From a checkpoint of a small mixture-of-experts model trained on Wikipedia.
Size: 10 layers, width 128, vocabulary 14253.
Experts: 256 experts in each of 9 layers, 8 picks a token, a sigmoid router.
Training: a variant of Adam for the experts, 545M tokens, 5950 steps.
Below are experts of layer 4 (counted from 0) of a mixture-of-experts language model. Rows are named router (the router's row for the expert), gate (a neuron's input weights, with its number), up (a neuron's input weights, with its number), down (a neuron's output weights, with its number) and show model dimensions 0-127. Each number is 128 + 32 x the weight over its row's rms, rounded and kept within 0 to 255. Numbers have three digits each.
After each expert's rows: "gets" lists some tokens that make up at least twice as much of what it gets as of all text. This comes from a sample of Wikipedia text that the model never trained on. Tokens count by the router's weight.

# expert 224
router:138153106086128086130125140139113103125143139192080095118124086116130173128138094112124096127143130113152121130153184137100093107230134154072114112107167165155129127043202119100133120128136102156139133112158149108164091209159123116173123135118171097160184068094164143157215126162107159175128124102121130123146118160143169138109138075127149091067134096124130134053173170119143110113191
gate0:133134107093137146175163148095079108149129187159207137122148072143153186122102098158175141116133129085083185105154163131110123157136120113086146167136101167125132159150079160116144109071073128136092121172136156172145097146120158155123154109151149087152118150072166083197127144195144153154106163127109199127173108116147174093180099110110106105129154171153131078069129096094166093071109
up0:120101178148137149109093124111127173093154181087117120141141135131074159113143150132093175145111119154117070160091065123152145147129134078107137068124112124103140097152117077137083159128083181157142115181151176149163149091148150133182145160115109121082097107165109119117091121114109104133149078153123170158213133135080109057129166164087145099126123126111125126133113057135050217171076
down0:115162131127154148124147166137117078159118100119165123148087117102113191131126132103113195174157096164131098145129078125143072117146120166153126141140164079122083066142142131130143118115132064104161091182131152157112174112131168166153169137126164098076050077169097160155141158160128063124101160065140072152122127126127065090080140056135147158083134157135101125134149116159051095179121
gets: "A", "E", "U", "I", "D", "O"

# expert 113
router:168152167121126134120133197185131124115125099140093123094117120149092140154194088122102143133143095185110148099111144049106115142221128202091158152102129126187143068090142141129129101101138114128125100134122097130138150105097108139138168166128173138098129104080061134095166137128109137145167095109135086140173147108107128164117123074082151096005138112171135149055170156146143137120126
gate0:125120203150082183124144232134164153156141085091129129089141132140110166110120099110112132121091090062123123169106112155087092100111114183132143160119053104141102058191136039157133177092090114129085154142133140098098179146139110108091146128137133148147138123132093100102130159129128136118103128153100119069147163106111134094110138089161168099121146132110199140083089175151111064165118
up0:211137178148142154156143180144158108216136135177184100116159180133162096159095172110158123099094137146172116105094095159142176125124081159131091147136165164105115163087123127092114100151097104133143068129136113091092089176128148132154071138092181125169147128142149148149121170151149106105081132144095071099111062054096146124093115090076154175123139122099159095185143097104139098122135
down0:143132167151098136123179135170107109126125126119142132131061098138142179139195194127169144164118152098152149138106145175062130031209134123115187139163112090138107119142065138110120160089143175154118142180180127097134068157105159118134150097111195087120089131108107167126160168074145086116142088124124089169103093109135103097155180142176131126084142139117116151175127126069095137102143
gets: "en", "er", "re", "li", "y", "le"

# expert 60
router:121195112097100143115185160127146097133107160142076134144156123110123149143125122138161125095128083156132191122099152078074069175202200138109071172111187155172138062096179160132121201102124133119132123124141116070181110149147167146188116123116125123131122141152196097102130138123134163155156155178132146112213154177116090128121157110135146107147098127188123116077135134162114129085149
gate7:112094120093128134104146126149150123102165072107145067097129101121090117066119141109138141116149075126119152145119123129160156140106152168119104148164178128153086140082160113103060170100075179146149080156115081140062113130156142123157142158178111129153145073144151151094123103124152151181097117126185176155138144073116178063093054132055118093136130224121145189081151129122118157108126
up7:064157105102148181112164118155043166122115100059124124127172158130167103076089153062146168104150112134110135140092121086109144122093138164090089141187183133128123127100136068161157107090073094142135071151115104097116076116150138112153099137140096108095142080171173121073097113132150193176129106145131158105151144097133079173127128080090115154148102172160105182111120161128089121151072
down7:163130110131125140102159122088149121175131111169012141143132052090166120147152123215155177083135116073099153082132133170151090163159165097141065172121114128194144165103123106129161105090155158124124123108133181091111154149106133110105137107048110094120112127102138126166121134142148075113111106154124102091218163162158147102133154141137080114105108125127127118105130063156081149111102
gets: ", ", "), ", "\", ", "', ", "., ", "—"

# expert 185
router:127169173088153094111184106138144121113117117165070161082137159125130183185162097134118096127130112151152121100111163047057092117201090192093080153102141179131153061121154095149109133176111129149148123151122109186149113137113151109185137170141143076158125120152186109112132141140127136157095117097106105122068131136134141121145140113127118106117119106227150148034156129149165084121128
gate0:188171145159084138156153126129144082144130131087178101113132144182111079138115114152159171138138160125143153116116142159180095134151187134164131102161135176166133055110099151206085163114148155107168118104044123104074113180099127184137100079105165115114160133106132134152134139190102208150140108149133131130186071090106116156086148163115171081112117136160117111109101134092175071112129
up0:139154166113116106130163099139128111126128139056118187113136128144157072120110045105156109143123151096135102149131103134121145047090115124113081134169125172131065090100111105153096104152129174129189076107124095135098112088067115061146079113154114132132102173170200082123094163170142139125086060119142120080114102084094116152113134123099151072167137114208125104133161144149088115106080
down0:170136181115080098152129101171191103108128118154197107123124100158127084070120099185146104077120175157135120158171120076205077096117150170165112152128201184142142110144086156135107135107135185136146115108057096106151119117188142108085132114137108172135161095102139140166172162174126135093152099156158085128185114096117106127154140156098095091173141130108106171061099147097131132111109
gets: ". ", ".", "\n\n", "==", "). ", "== "

# expert 62
router:159136146090124089108125157114137132137071168196061133083113121138151178167122074111118136086121089159163195156139134064094137125192109146084140166096166120167148111096195145141146177129158085194145110119143137143196126156145173128155135127135181137139149089103145154142188095198143173167116148087132123144123118119121127152146160109113123114120111136101142135054206133109194108133171
gate7:155152107046084088124149136087067114096134109076106097138083139145093161149134161153066096166135096150096119137152157112098135163144145126107136102132116147144072092124132110087072176104156086120142158159087107140093145106159126067075068087065150126052112134122109110082124107154146210131129156098072126153148136160156144142118123154107059101126120100147141124051095082103122090110090
up7:132139103041048122134111095077088150125124086142116084182055153141078133126131141139109089185097111121055134162147131092104150131129115134114142103177157147150073112112148147089027150138176080127111190150097132169145131111134058114093119083110160078089016145129137115136115113133155155113156140123098143140160114153153161098146114147110109137118108129126138068119133104111099107112143
down7:109118132129153149086094090109124104137133103142130088165144096157129152096096057120134235135093169087066108150150060144107098124154116126101151128152143128093108141070097088158151084201180140165122136120095109108145139165097122086139145158112106155113129100117138154168104100096117089129104044106147163141151165095103170111082115052111091193091114112110081088168140121138151180112172
gets: "B", "C", "S", "A", "T", "H"

# expert 87
router:101142153125107104130130126133150070113145158118124108113065122108095204159192105115135081096095121130184178106129204092126125134177144208129077097113124155146143097087198168092096159144153116217123151088109089153130135135134163099147123174076197114169136085096152135165149138168103135137148119115155109125106123145119097114115187108097162101046116117161142097119140145062121111123144
gate0:062161136093161155158140154142091072185134137113107126127095156118162173175152137184143068096117141139132070169079148127151135088144089137120120087174123182154203168148136077162111145095134106127150163072104149097122098106117111149130206116119132122184186152129136100133183129094117171128189136102115137171183078170139081099167136111160116163143106177132126140089156119105144131102059
up0:067111093105097171130124131153114058154108161103096144142157110134128140151117134150207093143093143137189114181097160122121106119133112051121159120164165140169160173114119109122133131136099139148118151068127109097093072141164102079131163108047146095134169131129156169108167137111143185166179149062126127169170056170132118084146149136153113171124105158095152093118157072095148154092068
down0:142154139125049083187104160085114101139191096132107140106123138134160136140108103152184139122160143182123076192092119125097166116160203179181165089130141159125122191107138138130159104138158142141108163177129130156170102089114105074128108116118157069125095112148092121119141157152174164082132053041184169113141127096127146155150118173144103065132143163107146115158101116133149101171135
gets: "un", "more ", "In", "not ", "dis", "A"

# expert 152
router:116141146100137128084136159161154137111195119155103156085089157184126144127131123131132156079104130189140146120133146072068094086238100161124108130147125155132142065075132142111105156155163175148119152139112089135146141156212132119155161135093159120171186136077172131136192113088166183204117124059103086134129131092146134148127170135139148121083151104158163119094151134112167116164134
gate0:124132096125127092180134111155156132112129165123087059147093121107150135122098072132111126130080180131184157115130165128098070103138168117130090130167131110134117123111089115134092100117189084124153154049140104134141132175092135098131172062141136160128162140111157157178167139117092088125190145150101163173137126097079188115025167094134126112113163154118145097143200163107166087062114
up0:110162131141112159158146135108115092164153121114129073077070108151142136120110100138090149116088116160158170130159196091093121100143121169178116135181104043132147139103110105154129112128153117106098193124128137105135124171120102120135175099109106118167129124100150090188164141117063109079170102091099156121152081124137116166105183191174143154095163157113189131108133201125161089027141
down0:137023142094174122172092119106080141118135047061139132119133154162127143151168149142105085177114138120124139164044107144139123121130106111159114157146111151129061165096120209076105122151118123178138123161117107086087179171146151172124163133137089130166088096153114134113158113163076122093131104103118108115138152165093116137099152107125166152170136101073092080062069116121107106099106
gets: "g", "G", "S", "200", "196", "197"

# expert 35
router:144243131105101130108144112129136086131103089126168140101114126086082124154199117123132131075093120175144153164134130083121096157168143187122157124118167139168152097114114179110133182164069086160158108105144088160110106129164169146174085146109142135145122099083189137152166144176105168145110161140105129126127152115123089127131188153097158105078089116189128123066179089087097090140181
gate0:120246084115137135155166106074103090156154090096132129134158168122163094108145128147107132146138092164131067183109110145108078181137184133068148113155131106141152108132117170104156170145092106173137111134136109189193115141110135137145099169128147092119084122107124098155127085142135109118174174125086148094225127146118105083139172133147150149139174091114045094117102108111148133068143
up0:118102162200106144180139112117097131107119135151126103096049141138149151084101109141137073157076164139132162103098138116114156157125111116134160120142143175102095164102141083168148088116135112041141098114183164080101161146146156090097147124169100091161146127137111095129166060096103162182060155160097107072153123119094148139117132170083142203114093097111139162185113160094165191146114
down0:129130126139124079126202147180126156106134109138109131119092145143127113155110128136097131135237096149066162143173082140128124061089127166163128177092144171131100085156167096181111127131170200102115146150116079123111109101112156130131195121154111137071118116161146127153149194095147087125093110121127170165138110194131125098126097040156130089103182161172140069131114172120128112129107
gets: "of ", "two ", "other ", "between ", "one ", "all "

# expert 117
router:136195144106196108185216100120140148142130144150093167092062115122119198152132067148156117080131109152111135132109189157120091108190081147143130136060097175185122083090158168157162152104142130160150121124149110119132092162132157098158115115028185115112127097142154119163189113158125183161164151108133093148131106137114129116128130150149163107082076137129145133102158130143105115115170
gate0:120126164122147093107082164181134162168176096136195152092216153108103121126180135110098092097156085189179181109214058116151127093138140132127119093130142108171138071138188174116084136211131079089124141155118177166197103148131144135167149132120089108124109143127142142097073105133103111111114095113089109115136126188140103127170157144114137085108135147115089141109112156144139089115120
up0:108115110120161131147120134151151141156206159098151155113137150126086106147121121146152127113092080142111135131156153127134172170107138112133134145086110163196152106133158119116111165095107100147145072083091151138101193150050140114162147053134135197156183141160164145110108091133142113173159122103110107067170095149072123174178136126120133164157101072094173054102084135132162085044100
down0:134097119079072118073151143138138142079157166141102192166175099166130166135130160126088081180124137127147069123150097123135163113112160096155152173191155153105156127122149057169129104088075148121140092140182122109166126087137141068120096163132137132171114172153122071100150084146127104118154125150129129122167132107112083140107055085100144096175075056174145145093062132115170161134108
gets: "(", "\"", "born ", "|", "=", "N "

# expert 234
router:130203144081145115119171146158127091122089143142047132127128125100120149154194082155183122085129114126136178112091119092077063149211163114124093164118179169145157066096171147126115209104108137108149146097154121089178082135171160161174128143092146106140145124157182074095132122113141173160155161157105119131186148179128098139117136123152145104133091113180144123084158124143113159109149
gate0:109213144109113132101094153165110081133150133121118179113133174183111127110138138115113090100080097196101099170134135103125151133126147126179181111145150133157094116127139113196141180062159100154121093105118041120143182108119109137104108092144134127194119061104113128190155130175112171128098121122096135104143100086130138101103113095121115190108095158184144144078081180117119053165114
up0:101134095125113159206076093105142198141105137174128086137157120144107122190170082160118134130139203126152098162161151114140101108167139147090117091102077180115132199131094139127195160207156150152111156101099117145109115165148114110097179142084162118155129187138166132178155136153094126123129116097113134142091061109087130140135074141110178156132186121086147129150128075107174147175154
down0:109143034118099192117140155122149141048140160138176095055109091107114148063164115163089052136097101171161053118106102125114098160136112077155102106153124117091133145135120108089168152057128104156132131089114122139115146119131096105113124093145127127159172128097122176157165098169188138114117083152146130098149161078137124128162159068130166115045130116133115109187130157123089134127106
gets: ", ", "), ", "=", "\", ", "', ", "., "

# expert 72
router:123166132142139093096122087104113151108156112182073109101137122103110116181149071140151110073084087134158159157142165095142138153183059181112081165080152132179171101047129122173147150146143152136136148121143117181138097161095152092169151117112200095146159065101179135105151108126123178125138178114139111150091128157115095145089164121151128099099144141204165142060165111122146162124176
gate0:151110142179099111089161107082146140124124160126104114083094195107161103168095102117150138139098127173178132117159171181090135145109138174136065131116145158127102167090131097149116146159129177073152157182139120165082210152137189110133158130171130139130096135115145165128096144099111130079171135151146072131134160063158098202150144143083107118163133148111087117126085161119103110030181
up0:164117178145080115051154069133182138126097160153082139139106168117145124151149102116106063159130106197152155134157156159098124202136117209166080103109192150121099157104148099152114163138154158095153126188157100150128146136142178123189173106132157139111128101128127158109129175120114151108135148115116068134154146052128115173135185092054105154132121135124112118095120144124122146046150
down0:106187109121176120159114118164086086114118113130162143090145096154083166121119127120150170123142097149148184143096117083165125063188119113076147156172107117091165111123082122130207127075121029151147121202143162123168145116137082135123087148135157090123118102132062141132101114151102123161163088102134127117084121155122116045076098133166146143096172105152123150161154111074145135193145
gets: ". ", ".", "I", "A ", "part ", "X"

# expert 221
router:081209161117116091149165153123136112109098124110127159106124153081044117169168107154147116105110097142141182124153182139062139150173112165116112110102158164114172092152154147164087196125125159155114144157116095164135134110119172110119134115063207119153128060085179142131189136181121157128138146121145091122081160173094085144136155105125136075077108151150171145088170079123142092112146
gate0:075123148147112146206097124117103130144137123131128110111148144134137057137146141083095091144085102121115168156160079147154124091134157134112168143113041132184183071131128159155142114086125066122099060123078129208135153147119097170191079115131145109178116111137095111136075160160118095138116122085155154066120141199091107112049089130144137121126119106121125144161118137162084110103184
up0:107160190138116107151168175165071131140127201143101098145143099159135108115130144137123056128182107083154104203111141125151107112121122141099101131173073146120112139097142146145152118070169064088140076141107131181168160123084122114132153126101117076084122139119116153197142114107147073096214124098137124082089129161058099129152087134100180129152124100094169102160124155183083113142150
down0:144105103107119121126087152099139084065118061150202163104139153144104115137135173120153140121079157123113193179160112163162155181036115099091100084120122117083172134150155155134104113209110199095107129082129056102161122099089090141130089097077098138134138100092103109081131091105115131112118166150128115159093149132096112194116131081161114154079136129106104116074154110151123134149101
gets: "first ", "th ", "a ", "one ", "second ", "an "